python train.py --num_hidden_layers=13 --hidden_size=512 --n_experts=48 --experts_per_token=4 --d_expert=48 --d_shared_expert=128 --hidden_act="swiglu" --moe_layers=[1, 2, 3, 4, 5, 6, 7, 8, 9, 10, 11, 12] --router_score="sigmoid" --normalize_top_k=true --routed_scale=2.5 --balance_loss=0.000514 --balance_bias=true --router_bias=true --init_std_router=0.00771 --lr_router=0.00149 --num_attention_heads=8 --num_key_value_heads=2 --head_dim=64 --vocab_size=4096 --norm="rmsnorm" --norm_place="pre" --norm_eps=1e-05 --positions="rope" --rope_theta=10000.0 --rope_fraction=1.0 --qk_norm=false --attn_scale=0.125 --tie_word_embeddings=true --parallel_block=false --init="uniform" --init_std_qkv=0.0241 --init_std_o=0.00472 --init_std_up=0.0241 --init_std_down=0.00472 --optimizer="adamw" --learning_rate=0.000938 --beta1=0.9 --beta2=0.99 --weight_decay=0.44 --lr_head=0.00636 --warmup_steps=259 --schedule="wsd" --decay_fraction=1.0 --decay_shape="linear" --final_lr_fraction=0.1 --batch_tokens=131072 --max_seq_len=1024 --doc_mask=false --z_loss=1e-05 --train_tokens=515900000 --max_steps=3937 --dataset="wikipedia_en"
Below are experts of layer 8 (counted from 0) of a mixture-of-experts language model. Rows are named router (the router's row for the expert), down (a neuron's output weights, with its number) and show model dimensions 0-63. Each number is 128 + 32 x the weight over its row's rms, rounded and kept within 0 to 255. Numbers have three digits each.
Before each expert's rows: a language model's description of what the expert responds to. This comes from a sample of Wikipedia text that the model never trained on.

# expert 41
Description: Spaces before numbers in statistic tables, plus connective words such as and, to, which, also, would, then, and the dollar sign.
router:088109128145125161151124082127125135147156136116108121147135138158123182150178137094132109076101118141129105064100148087141166111098147164162143125157156116152154068155138097144149146090126124
down0:160141140127162124105163174156137102111127108120145126162158176197152120067156137111112112119075130152110139155113141163140182110088150130127206117143119087119094160164109141089093146129151147
down1:101205127141113110149164110127129159119149144143207097118111121084174105142096165104143109171155059127117156111154108164090099080125144089178166149101117128170067121102122126108164153147093137
down2:098135138110132158112110191174191083129128114089073157102102166127163125093111170084130143192062153082088174098108108149183156072164102089103147142128162091146141089152149145112149182195167125
down3:089137142128124115052091158176150118108102086111074130099149148165171153175183109134112160109175102122185082119106128129152193153103110131120096184138141056165190101181186145131084135114113157
down4:114147130138126156153139073110100107133131158175162110105149130124080123121080137125163171115112125212126050121116167173067141080201169158144124177173119025119123140105129133157119126090116123
down5:082130143125126140163152179061120121092130114116146172125153102134176140082147116119146085116130094153188111155087127174111122123181144180178057118141101086084152169122134129138056120090136169
down6:066069121131102169173077064105156104081103126101127122142113124127150117180126116154087140159098143119192163067131099109174161129117181145087160142116164123110133151107068124114141169124090148
down7:154147093124179134136126177107189192092083089142095176111117122074088090114094098160129160077118144195157130156144096062122233163133102131049097107135118092149107072184130151086139152179140128
down8:107194179191206145124180162116128121098133171114154147075103138153139142142113125099170154130087080163120092144125116113121170153165103096123144159103155103153082126165083111131146134182077151
down9:126099160142085191121166092184103080088107161080112101171114155113091114115143101093161105128178203150140149082194173105128185111136095136182085164158116060139121126138133107154137164074114106
down10:147105206132149186117161151076087150164149152144124163112080164155082045151118137093115075151092117087071100092104191161140176111169154127132114106162138111090115142101098116164206148170109154
down11:146070120106157124100111068126098123143129126132141116122053087147182090098069142119098108097078164094132195109099132075147158108132132113105121156104158168115097173125112116137155092080095138
down12:131149195118124099175151097103069130126081116111044099047136090147093130113141135118185120139127143132139129115137090102122148121161142140155135108138144104138190123118091137099172130067183119
down13:113153105086134133157130106125093125163162116074180143116079108111152143151147071108128100124079154135140145143173165092132103121119152133160111133081101113072129196161121163106219108136139105
down14:092111133162145151114138150163121109127085131145091121126096121088142121120148116120095141130214137141167092109093119075179149156175128140107160129087108116125132155121174138096130171125120156
down15:097125116140193121128086106095149065099108097183158160150163171181143109136151128149167122157119120138114125139096171143154123114133155101157204204127143120126158193081151154131114147166163187
down16:168130099112098177152118144105143128168164160146153129022157110062132148173144123150160112165130109115157087128151143190120126158151123144100138181092152118185136156127187148081196167108151188
down17:066156113123118142128161106102156085139108126160143169090147087170073097074082161068161139142130094186102083188065111122154151122142178189098159161184152063140118158131093133131116114140146169
down18:135150205088108105120110145122131228126115100150149170126133112177177147089077169137132160158141166084093136103166130181080144106128074142146101126075116146105148144078130142155124176096161140
down19:121173159119128206193102105105095122094197161087214105118102056126135144112078118090095162136107131128067103120193128109151140095151138072121198163160160102089174151097132137107070149129148113
down20:150104155161128134162094139061157066163081106184091132143163092072193120152085137141188129120133110163155159153148143133133097125208129160143095161164078133121208142105126119140045152112097109
down21:136123081138107120128139177122056155080179139149189114127072087090156142138005142133136099116155124164111167106127136123106125191128130155149121133132149128089131153185075105102091183141116093
down22:131129140101176100160133146187087139092119146161098131151155150101145179096152157109135095189127108106195142167096214124125116161152156083135104080068132139142124150112111103140074154074144184
down23:085163136119158110127183096151073166111126199113131121205117125093116175104106152090163202170093117029151133131091124116126117105092133134170159109103054094099161130149078114095091129122151145
down24:100198086109139149138127121112136115176076090088088147104158162099149124083079129182131110138149158123136190149089163122100091119202120144167162137125104141123161105107153167130140127137155082
down25:107129119146156133130125076072174118152080112107182121151095093130094154151133101132119176071170142152139116143168202124116071098159100041107134123126108123153152116122089140116138164152101096
down26:101146117144108067121186134147137105148148120147104118189143172107120072115119166123131088158118078161101105111174139073107166140142164151109128076106043145196136092171116130154150106116167177
down27:119118134136085106140140175128123201127110125172151134168074127130204120113097158160121187186093121113063148100099162106098153135072120064140226094166153137122208098089057083119088168059142104
down28:076158105110129166167134074136117124113174127132163099109054108121118192102150097160082104146088121101125093165057124149102125167115088171169134133113094145192158069103103095149143163132132101
down29:131150150093112121115091067163163090095117137189056142125113139129108143100106139090155147136102164125107167122128151124114161120112130117109114157127094097122165149188185171095084196164142113
down30:116141151086133113112131139130166112078133119138071139222118166130149109145155138105164160169153194080189090060117142109159057117082169181141119105132118190146158104115099115092106126127143139
down31:143184101143141126090109141151116131172137100157154104113184097100125118117109133142199079103166112061115081163136122167094092125099195194103138082087126126118107156169116079115140084115158154
down32:137134116121147173093120098096179187086106143172094180127113125163078097105146178142119090201156123144150137116117161117115111123197103161100150156151156143083125128184154187129124104123128168
down33:133170139065139136134145159143065080108169125093104093171130118121107098143096069075071114118167047148161110116103132121139128206142198125101081139113157111072079146147118138159137170172085150
down34:160144115155050108163136150105130099130100091148101130155126104137087152142163124149167147157141154096110115099120098115153104127105157146135120138194084083137109144089138110099149082114137103
down35:117107156123165156097163153140142124134152109109155125164179103198054142110133099065104104171154148138074105097114167144155164154113149151190143183189152125111119108150107080118102082146132156
down36:077142143142135121104071125123149146118091145123136110157110087161127160103080165164095107101175154082143069053136133150114103102152115138125186153095136192168164112131133147103147082130107093
down37:193134112096105071115126082138128185142066134175142156150130121133197121147099137124119156172146153084123111125129142088148172143090093105101173074157137124088143154158061116107130108134039158
down38:163180172206056165120156156099112125099142155123138100117115150161118139183093113158187100135115121238122078074103112117124127026165134184115141130124149072200098146187182118145180086102143091
down39:152130094155110067135185114148125125132222117099150169135119115124117133106164139134133113165043150103145139154102119161073137119137091132099162161122142157114156096120116116049190129122120194
down40:028075105120118127156158116117128136097149108078159153135137158046143152238139143136110146090110129107151157126092043116121140094134114135112096134173142130117107147190110084111177165128062152
down41:108061105134165141089163181070117161130090087095165120146136089178132137117089191104108188146130171139125166083152129223136165151128169119160130157144151177126115087097133115103118132096144108
down42:086130157113122132146110142063129123147124129141145126095117129133162120130131156142124157071086149110122108163116123059198112063107182145129190130062117127147119117148098132092166154176160079
down43:171134096098145081124136111164190121152116114129169188115068118113184104094114162091113096133159102092111141145127149163120163165148114062112156134153155094170110159119163151172143079160087128
down44:097105021150108064098091073163100178150134113103150082135139088120094126152205113099151144093166143178080115063168076129141139121113109103167113173135185151114114127065109157126107151138148116
down45:118121168091144136181201144112144135137100129109137071147132127089127131171117132154101089144161185101126166119163142142127176166144089176180122185153104130149182098087191102116142101052182113
down46:145134129141151123147194086102213099142127135090116096127080120181109139137066145066061136157145136090138133117153103159084080049198125123126181087087107135124137126129088129136145136129083155
down47:115173156138124120135143136112129116193173116163101103092080129157116132118108176131152097148185141141139113141100096138121137156131125131172112164101127117135177123140143141078111140172151094

# expert 47
Description: Subject pronouns he and she, closing parentheses, and line breaks ending list items in biographies, plus following verbs like was or went.
router:116125148146101155143123129145123163115159115121087107125169111133160158103147192106146083124138082124111152169154123103125129122102099153172134080119159137142147096162120108096176059160129134
down0:155165069147127078153135093130077084040137091114079158089182115109121088088142144138118165110114122104143137193102102082084169127125113114124097114135115095103129135136132154128154140156150144
down1:119114104086111082126104255128138105062102131134144159158121125095103163089125155118123123083099120139132152156182088118131127113152106160115142077173143130104148137169055105099178168025065111
down2:142101133136126133158175146112101092162106171091133133134084131197125155138116121108165137138069081100121128174109118132200142209128119184059122107162074100117106143098106113112110124160098172
down3:092097077110118086099114112121138121133100116116122137172111103137104091101102093165239064170093155135123161148132158171107171078133102118079089119093082071085220115078161129089108103154136123
down4:128129135115157124146145131103154103182163105069156134124129173108149162115106129179132153052104160120098150122094099147174182084148153119110118108146154054169102161101189096109153164086179121
down5:126140117071097124122105114175103106081114104120134130105162150101114140160124121134157114044136136116170145159123117128149106149190111152140192133132197166129125064179110067121110135126070109
down6:106135116113088154113119125067101159159142115125133094121146104134157134150106062075137126146104155147170133107173116088082097125101093079147107179065151142144135130122139130181148119140062094
down7:165150112133099077118054155162135082092141124121091115059132042169119144193136155119106142131137182132155137130110120162119119131146139188143125080158159136110167104129141144080119189118083077
down8:082119110107160124143161134114106144097088118123107148148151160118140170114186121158152063084109173193147108092131138132116140112129087092120153116102171099102141085104137139117154104123118139
down9:165099131175156138139116061125207172186131135094128080174102127170111141113072119099093177103136103136117132061215127137133159138129123115180169132150175109068130144096143114128118180152101102
down10:135104095113107110100139090092148113112081162178158054174123119104091107123138176139067171137162117155106095100132168166131114026121105112086059132197097083102153092148165140129093111131133119
down11:128156130137117105100137122063156106126129092134143181081122145121127150164177159140154144082127109082129174143069127110109053114108091138191081126108150107170154150196177106167164116117096050
down12:197147112105075179127098140112096086161135173110194125105177081120081155145150072114136097076181138130122074124175117090088149132159119149122142144108105149089110097191102073114146174141131200
down13:126086120154108116148106084121173089182109127081173138141143101104121099136124123075165140155136099110147118145147088095110102123190102085167123154177148145082137214195177173158144133142155156
down14:125155174073136067088109160166106116104164098083106132180107170117173133085107130171162121134159130184095151137156113141240160093083113150157160136185157092181119118146115124123148107170080210
down15:145179178121106176102154129115139164181108143175174113156142085078105172111126090169121102162113126087084135112124154147095137127103099152072109073145142150116138149094150147108179112160115053
down16:155129109080180173109106140183114153112107111076148146150135097109109138129182096115082092149114149160163160113136111180172084159085138125132133155087155093158096094104119121116179121197083115
down17:130120136170168162117124126111116096095145148171120107122152105133105136101153140143142095150160106105100113133118136145117126136121088092156077120116172200161149119143156147157073090163163158
down18:118170175100093098148136122149092112173135130114122121139107145150138096128120140071182085166166163164133144137094164075096085142102113164080133141147177091103153112185146157154115083133129110
down19:090132116134119159151103107052171209160135056149127115108119129085173158154146158128137217138153145116096132108172134114125177136072159095132121124138161116149097135076106121088086122113162154
down20:094100096133143117115185130124145156100122109146093150130136115046105195123180113126181151128146178148105134072131128130101080149153160085107100143135160076106127106102107119164125079093098143
down21:135135137136117144148157160165155166158119137049083142114091134077123146072158101137160111175220149165170109103158160147084126120104108180146150051136110121103130165126151123114132081176140128
down22:166173142080141166051136161157060069132103155143114088130157150164172187101131139103129176136161099146142114171147102131181192136117135180117147180128145137036114087112157149134135155127123150
down23:102075083053128150053137206132190168150154162154164074134113122141122163129106144138091153148076130066134126165104131141107090110130085102150162100138113101196147141115092176171145165169119113
down24:165110066107195131085100193096176123124120152091121149113109166090162132146161156136128097110159090132118085176162143121096142123184055118139196122119142049124081134151109087151142084191110173
down25:140117159142135098147136133183118137094157152100188081161139121106143147076189156119110159149173168162123123179076163140142105095151180182121182107129140087141170158147128100113127173147161158
down26:118103138142084131124123115161111129007166142096091119117148109210075124116107134087107141139132109148147157119101154141164096154192085158169143084115095103085124131156097149191133163087185158
down27:125116111142107126171108070175097099114089123138101135078149097132138118151113137143153156100110089159128180141112101112069146097118124162130142169113102160127136141117130118125134111154149118
down28:103105143101092141149094152132082126169123140121120087166102152104147159165177119095212134138157140156148102163152142124137109161160124130108117134141053144057203090116135149104162139152113107
down29:137112129136154154182159069096105087174129092198081153120161111125080150142113121147110176136138123158144096174146132101128182092091071068130120178119052126109172128116080116127095075148208124
down30:166112192168103137163133100108171127068089106104094155149153150087083166118157110174141109134104169102075141133092151100123136174176093143178149157165110137088180097041083105067110116096103173
down31:153107084155081104178132088111154145118127071143136189109118106141119068111128144114141122151181148092125117098138123130115095065100153129101115134146140114136138147109103106084178096137133157
down32:179132143109133115146168168068166146172148172152140101126060122066188129118182104139129181133088122123127081115112068119141131148120127118083068088161108141149156151131086098154072162062141129
down33:144155147115093090131134140160070167119146105134108109100176102091079139062120150140178107186120136127059119143163095105155102144151113153158164113073084114099159137100116131140058146137113138
down34:072103097110172126127109058104180134132144165051136119100126212120128126139149145139150093135104183140136120133125077168102062134119204112077069153161138117133117144061155046106090074172153195
down35:107143125088116148166158144128120112122091151078105114118137089182118104177138162144126095188105118094169135198144146124060083145096122126151101116127137147144152200172161150133108138170090128
down36:102106126080115106127150175210129107099128158136145087136106154119100137089113131130083172079144128141180133120142101104144165140129119114143145133154127142180199104152126086168123148089096094
down37:122140111163140169087127143117167163115132057150099099158082166083065103152106122093094188129139116091152127171095145106139110141150099107142122096065124143137129117146126139191123128136070182
down38:111133142128122100103126112106106154161177116185197108168123123118222128148172105107169199079118101169175151080103123144132198060128136147159112171144153156134121128124140086156101090099136135
down39:135145186144137159179098125186146119124136136077068110156156168124101119085121114120149128153139088135115091159097167094139149127166103146152175107190123178147104153110103062138100137144176089
down40:104162127115121172088091102106135138154111154116146063136168160151103085134111154143127171126079117133095079110134145147149115174116151149109070143166067124156141121167117107148138139136120138
down41:144167123127091134107107127143134142132169149126125119109156139126165197110135124170134165081133172128133144204118152121143143145092122101120123163172088146146203093149126120098114067135111181
down42:108105148147145122118141060103146164090163141143101173133128091142139132167125163171122116145128192103105166099099071145113100113179140162134156131145188102135131165185124052159105125099168147
down43:151112141160097107197125080102124163102147110187105109109150136119119069093070094142161133104155155139135173148117142153092105112109152157154123159063160162125110120103176151086151131164107124
down44:120134184183110162108134125093131140134149099080097124084139175100181157098149131120123168174109170126114097077092124140137166115149118139120155130157174128197160149064102153104048100129181186
down45:069087141092115115143130167132123090144118123130074139102116132099125103109092123140059137111154122193149119124103188173158108176166147108070125137163128114133131098155051116169099123123105154
down46:115164118093164086108122128131149163144164110095082145090130125106125147068084114182118100150105142180142096105112115102097131053183088110139122045130145129122134129117117161157164093067158184
down47:118126104132137106135165079160110101095097173150112145116085126142092129064091146157096146075103160174209115075108123094148144056175069151168149130134098064112080199133122129078162092143086129

# expert 29
Description: Middle pieces of names and uncommon words after a capital piece, such as M-ast-iff, ab-and-oned, Sask-atchewan, plus North, South.
router:078122127199076120127147146101071125103128141134096128132135138107127120141157097163086111158102097085165147156173113138124150106123176152098162109158107134104152118110100111124166189122114124
down0:095101139145081160150122150080104121071092140188094153155142136122167199083113126119102128143161114112149164109196103124083145137162002160098186113085136086176131082146109158155167054166144110
down1:160141125115109110173163081130170137126128161151091099116094153117129158102068117087131140098185115121140111191088141218159119119084125137172126081129119085123167113167197125152074116095105149
down2:203168097129183115117157130155152127119163125154183118125095096127153106140064116141118170149108116082134155105058083125157147160117147113119151154163098166117126111094143100099118123057137115
down3:062112044108138157116158137176096222174176196118138152129125152117143134115143194099130195154118082124157171115157108095111107150098191091088148128113123180152195167091116074093104066108128149
down4:131149174126144107143073046200109154171113108074135200070134130158131139102131132102121093143152096080087120119134100136115153107148113189172091119080090099089109115085210133124228141079113133
down5:163174144119096102129121142114118152121143107139116148110133133170161131116098094152123193145092146100109119139176099110098146107213133132160112158151114129074175136097119162116153128178145133
down6:134125135151148106104172131084209113084153111120134108131112113115130129145126152169077115078096142151131147114138076083111207089127144087143135128145088115132103106135092165101097082141110125
down7:149129132121131094098125145102093095127193135105125150132086120071104125104135173138145130190083169130123147132086126117142156131080113130058070184116161188180092138096157117133181195124123153
down8:192069066120150129113148102124161138041163134113148115118109134100087104139133107128109130070050174123118146109088142103089134142146138130170097139131130115175051155104110160180143154164122130
down9:166177150099099145136113134136124067085098086129052088150160142167156083137126160113098061052158139143085114142101159098101091104155098162167117151132206164156174137105150080104122093101110127
down10:147142121115133117112110119148123147144107108131163134093119173161136135072160091096139062152113173127125175113139080137124153155103118127129133164087140142124173153169131139090163113076169129
down11:122115119121144111124157134094124064074135173148103127158077151101176127112113103117148123135112174164123088142110144092140132168112118151186129114051159148144124172126144171162111087160180086
down12:092163122119171152152068190138151074166156171118137136165134095137139184079120083155099091108121069122118139182140125164113106173169120136109183131208181115096075093086129053198141144177064123
down13:116122111157099130161157122106086191167165143197099081104093081103119091147108126141162150109096151151108144107124105139158117159103185095114147106171162175132146135122108208147087151135157073
down14:160119111162156095113105113172093146100117151126154203151135100146164130116120131140124127125127110145166074096119113116119122171090130142131112141098084116108098133109119105090144111090131076
down15:066123151147131103148182148136168126125202164137136102161133178136138084131131110139140160130207169128128139090076124143158127112060108094120093130092128101133116154134168139174094159081091137
down16:131111117141162134164137086159137113161065093106198146058145146133109159190120114079045117149088170108153201118123105142129105127086171093147123086107132143162086084070114150164135079163195135
down17:145135118152195212128106121136164142113113106101052162127138120124140177074144093125141135090167060131164125153179199117114091166114106143153138109106152135129101099124139113150139106160188143
down18:106144140094146118121075146127146139114097183067161097208181098100138149150120153127151113121133141105133154045119129153148117117105119124115104161137119087125103066142090065116150178128092104
down19:104179140150127090112169139172149133150102123124136147103154130157123138098115167108151094108198119129152091143099146184132179131130110123073153108129121092144119153095091088150143182147165118
down20:146156120138130139160136115106123099133123132208110125163163077187139118136127095165198047140103148140156139073141124116156129143119148081144111088136127148117106122156085107182159124161154158
down21:094102113171126142109108141092117136049146113105097149108210108088177136136096120151146118149102144171115064136154150146110126144143138120132109102173135094112090109049165090124163132115087159
down22:057165132075106121104142106168117175117170139099107087163165099147125153176113122214170148057142195126141172111138182104145137147120054067137164106173153092126082133156167072075144086131117123
down23:157097131173131133073076130105108102097117164134100181136159134127102057116149165108150145165076152155173138072107059087169126160158135160096088094149202144069126138103186164159068149102075178
down24:080160086146146113105129156163135135092107127110048149109141112139104102090130130116133126145119062099150098095120147112167103164092096081124112121151149122187174095088127177152065111112022154
down25:144102089092062088158214143137092160167161171113122104109124081133106185190125136124148129127160134109144137043077105150153124107138108128114133163136170123106172094096129106118106139169139126
down26:146119114196124101108124171115180197127155119104126137103083152120086183113129136104145123147135100128125155170130170111124141151141094127102107149183166115092157145102073159144179145152160159
down27:155140096114164111106109118162101155188136121165140170130137094144138146113094147116162159083090137068108081100141110120154121177089103107120102071163149067115157095164154069085106109098130088
down28:114091146178122175126167123166066204138113022140185121096128117113149071170160148140128083111064121098182173118173045159160102143110140092184174100096153098158124135092170144121166186103179137
down29:120161224092155117143129126095127097115146139202127066117106157177143141133105127133157150186103156174102133107130058125139134148149175159109083144103134123147106114084127109135118130099116126
down30:109095129127141128108134183156080127126102141092085122120133130108156171100137115161144118157148127157087131156081179110194107088127132168110088143127121114113150148166148104107197137057120142
down31:153135059157130153157127158115142127134072188106160108048080126158141116078080127062101126097145148090134157138138169155146126149122118168166108057140136084109152115176102163137073134146129115
down32:179118126149147158098140122142125154147163126125092171175131187110104101114109163078109109138118167092110072131136161117153163075121111173104125135114127093100145086116119072135126167096184099
down33:127114096088090141152128069157144176142131109142141102139124140146172164104146095126144164158192093096173106085113138027121145155172110169090143080190118151134107088137080082092132118089137136
down34:106091205205102082150126118168157148120113099136077132076097140169142178131120150088158146099083094036068074188134118101099133196221128089122139173128091033192162076098117108126122085151191123
down35:110114079179119103151119118133137165140132138124130110134106101161078154142125140099149102142098172104133149100199147082086072132155210140136114130154108132148066141138107130090132179125105179
down36:098132159142126073064072079129121141135073170116200134128115156108134076191140135120095195113164113086105177135135144122129072163032124123135153147160120092108092157113110101202154132082115134
down37:150173145117148151158126097148193140145173121180143108120195114073127116162189155128141078089133181155134133167161091132125173128106163132109141141085131169172107116152067141146184103117051125
down38:179150123110132147110133090094113151112113095085129158142105129075087120107161109141182109111113140144091158095046084069144149109101147119052136088176170093197136043164111170180142126124125150
down39:153152123154153140151177090140138167149169138162075178141130078107071176125116158141123106129125156111154139155138115172096100151211130081133093104151125128079123111211094168138102131164140069
down40:116124122075126133092170147121080114115137113133155089134155132147125137141108119126161125088148075096164067176111168072078109155092094137152104134144188135081078144076090116135160099116137178
down41:206075070195099141155113055099085106178083115102155090126136117140139127143106097149086174130129136177096151172122122086161184115088127133138099123089056125106170084103073168160124124164126154
down42:160154125138147154156148061142176185146138136107141081123083166123097167177189090131127225139161109090099137110117073106154081085122111126144106137137115159156110133136131178170149101118135185
down43:050094101083150189149106113180074113138067105091181133164125139162111074164113157095069163140141161165138129174099103149125107147121121126101120118110138116177132149151119150127131126163194096
down44:131145114169123123161094077160166100103089076095062152142164144091112109100162113141098158146090240143146144160125126192135144146168148102104094090151097117136086149088135157114132172125169161
down45:141198112243122162105114114142123079133108129115183146130131140184119147138129122155146111125076145112123100106126143135149089121148110078077133164126136136147094092152077109119122117164129112
down46:079174090128107252140147125088090118124150165134110120122090087117134113134146096185172105143111139134148118117125152133087137162183135149117171109196160150123117216115154134194137078105175107
down47:098117181128172151110124181101076121087094149178174118128140150129174115172177115132134085101116172126156153179147120103082202107115162054126175127146173118088161126134163116151123116091070166

# expert 3
Description: Pipe characters separating cells in wiki tables of sports results, filmographies and election counts, plus semicolons, dashes and list line breaks.
router:090079122150087163117113083088103106121131147134122133153139179125220113127160132180090133141119085129142107136078210105099168078120077136075102146174119142103146103114143075146194152143128128
down0:150095077135145191215176168118154137188175116128091087153101123136193166110145144152130121170151067057108122127091146122211130083157117137168163095103132192130161098119083120149156091068091087
down1:122160166139141129099153174140111123122186135115148138168145124059148081127131111106106127123129128063096152167091169083133189120148199133110133144120139120137145102163117087143185124163137151
down2:119161136169089091075134117154124058121122185150165154184108084153151149104091159146088142126157101193136124094136109087093162140125175136097084156098129130111118133147154125193131163115097149
down3:163185155150135131096135110115157129189121113135117086048129099136099119100124088082148126082108167087133182149098077128112120101188115136150098127140076052081064167139149199180167090107128153
down4:126163157144163096082125091147170138112117063130211106188116116124173182112120130099161156175167143080066060075131192152151099117149145143140079119107130139134143173103107143127128056110110082
down5:140198162144141066124146098137118167081113104168134154160154163151179159069156176112094120127184121178160137093162094114160150124141155121100145109134197168135149114170217121146146142159130149
down6:139146133113098161079086103112116050118090171196099090126119129146143165166129152138076107108072125157115132112088094109160200168115126149139102101116113083110106090092089104164126127118095129
down7:120120124121223182116165145123111122135060148091120089124136114152138158126101140156129072181099166130180058109089139166174168120071108109132070135146115171161174125175142139141135141148115146
down8:172187121076138079164111096124122120135103146161171167102119151137096085156198144157141147158080149164172163173130181118135105112117112157183113072134125227124075109136134125099185102183078188
down9:097157108116126164153195107113092149192100144167125117109116105148096166181095125129138126066123149109189048096086167167105171150073253169089134089120131187105097116090145108064093161169130139
down10:121133086153157130118086213101137103103102130103120133185105193086158111103148125112120088212173081083138113121107082112117120110094092094048184099131144153163106160135065119165179126134118171
down11:171094161084110136141149107135129120130127174166151131106178161133172137123115161147109156082116142150104155174095156139079099109087150149139075127074161154092144131139140159082116087122125055
down12:156146121101155102100190170131151143161134117104133165163117090118083136127100139119093160145132126132121109130153079081132156114195103140142160144119152133094101148124137097151131095115133082
down13:167170164128157149121119199142173100101170154130153081116100101088157088173094103092131128131135104123156142139075120113108078129069125109118074101120089096122113138088074163111144111146098100
down14:144093175126157180098091088115126143121117123107144134120091164144090106134148102144093158139155151094136136157106130104203105127107144068094088142104135108130095165128138119204186134162125147
down15:124148131165071174120163136097108121118125114183123155147102060157123151158155181137085103157106111106113134151122078143113238143077124126152091103137130141120116115089145094117120136128086161
down16:099097147093148088126045132162119117109091074105188130146134129114112150165157166160147091178144095094087166107161196167106144165088099085119147128176087143114108127107047119167089172141104125
down17:134104156125107106118133159134191121104166144139136093128142152120163077144147108142151118141151135129142145105112164154154103127161156127076114098129073068140133147110138147156067085091172076
down18:107149162103133105150121182130121199177103133060135066146068145140119183145128109169127113188212123122165174146149101199139101146129126113110181217141110106166203195126129139157112158118153133
down19:102085133129119062068127137153052099140100149117146129148140115162155112116148169127104140135111153108143157126142122120133086159115084107132117163103094115121129155129147107147146075170120153
down20:115103152097133094080070104170160124124103212160149103071129172152124151128123105067098123073085116109104154064125102208130080063157118123113125109130161117099109112177130129114075153102141131
down21:119105131134135110143141129175118092086130156142134149171153085125118163140122157107106125136160106132077139103152156082075121124183204127105132154081110104154114086163169145213150117087211080
down22:147139158144122154111078096131189118146151089178142145123106157042097114141156158131145158166146091156085168116105119132164176197104115135144101153120128109139181102145110068152092138175130118
down23:072149085253175137102132133117104183089126134118189147092154138132161154171172107126163124086147163133125135205163135082119193074170106141128153115166157147112196116117133156068098124115135117
down24:158098122102120182127155103079064149143157163047140125138026107106077159124102139140141094117120132114046076141135166151177128196118160102123109114076131187127126119090089090144180140074118091
down25:100158144154141076155144082178137208221124106129052117151126153118099134081133134119128087161119139159133136092132182131147159148163084097174093136175123157147154138096108129122128122107055154
down26:125081148146093093170139111058148066110146127116132116110161129113194147132142138036130077121117134180153131153140099137077161184153190082122151098074045102107067107133128139173156145206097148
down27:136091146142135143143130156105157115163097156200148141115130142170134049210073089117127146128155083157150104103172118117171192135141092075131094145141075109121149111128099145120121114192102162
down28:133114123118144094152128114095103143167194130134166097143176125124193209147119104131168059147097178113096046075128153133122149157144134200096165183106075130147138156114075121074156105171140144
down29:109130164109107162110150102124108135113085141163099161124107093114141147153132116099117127132125151103167135144105095110139130156114095119139118148085125173076122166171138152176130147116164136
down30:083148105137157128072159170174159089121028105107133155129112111134155125152105092108133116169087147114113109115087139123152110083143121077059157053141132108120097168091170119166091076155136186
down31:127102146129136077139114091169076148098103142174106128135102143129141160133138116081105134058141080170119103126107110074147169113146212116129111101081173102141145138170145189137163145206154145
down32:108175141125165183104134167160105101119086108143158092121118134105179166160137160166161115129146155070123116177136121050080124147164128154094071143083176117138153158061144137092152113176123093
down33:134139149177139164139140092104097083140156147075102121168089154175176104140052131087141141118116112129150090141137094137132124182109099162122091097099182149150092042127125106089109145152124108
down34:161144077146159152136136114118102109101153163121090119142134135096158076104119176156134132089136067121146148125105138162181116190181132141118208170114179116138120073163139145111158057144137115
down35:119086116150137164100096093120135182147141104178165121150125131143173152149212146123164141152156080092094125147127136179156132100089098148158124140108109147190151127106115090085160134125137148
down36:102134107090085146119124119121145101167153101106112115104130156115123120147158102171134141084150090108144086154155121159072231077085152105132136091102079124112186189158139126110100229091101208
down37:136158133130166106126150184175195154097087123097144111155115064114139114094163135132063166159140118104128086126118154148096100146124092097092150139099175130145098172140106123187109108136167175
down38:103169088139172102147165155119061076137152145139105098132131081183144113114112109156168066097118059117080158149177076095123175172115130161114202146115150128144163094168082115080127099076161121
down39:178105156111133148147123150085122180170084077169140103071156149053114125122116077096104165134139123080155151161100138141133151168089125099095103077137166095111153059112138124150094082178105133
down40:121059112113103106167079050104144132163111141178120103087177129096121148126171161084124092173158138157144141069127206144068157051128087134162122086148054100110158113142083138160111170049073142
down41:086178138175112187139123162084108083116134105078102081125113114146143078160106113058072169115127122147158126120128102106095133113108143117081200176132106165116102146090114158138095154113149170
down42:119082089102162113124170164136163145142126178102164162115188169164072131079187109150120087120152159113182125181100165096136184151127189102123089146127065108125165124096148139146185116136148140
down43:066121127109121122168104090091162118088125133109039142124168136106092134145138151142107137098214108089144102157118116109113187160147167111090190168086153134114134090082153158067143108177109125
down44:174143120151106141109145175124125125209143163082128116091143106135138136149157067098147098140073184160195125168164112144155125084148097143174176147137151154100151118123059138086076108151144110
down45:151162162134155139106185150120120089119090102136161135152129135175075071180086089130147109119137122141134149121157135131157154172158073137154072117137127137110078160078120145151107074166132167
down46:147090149149134141184138123137141096143105120095107101121179145170162114109099140087126107203107152104116160108090120114150141107051130177136098133134149094100167047106110137104092101171187072
down47:158115129105170130172081102128082165113119142167127097192140143088119098125105079107109130083119097075100095139138058056128173123087171092096141059119166169140150082126093096140118135151079114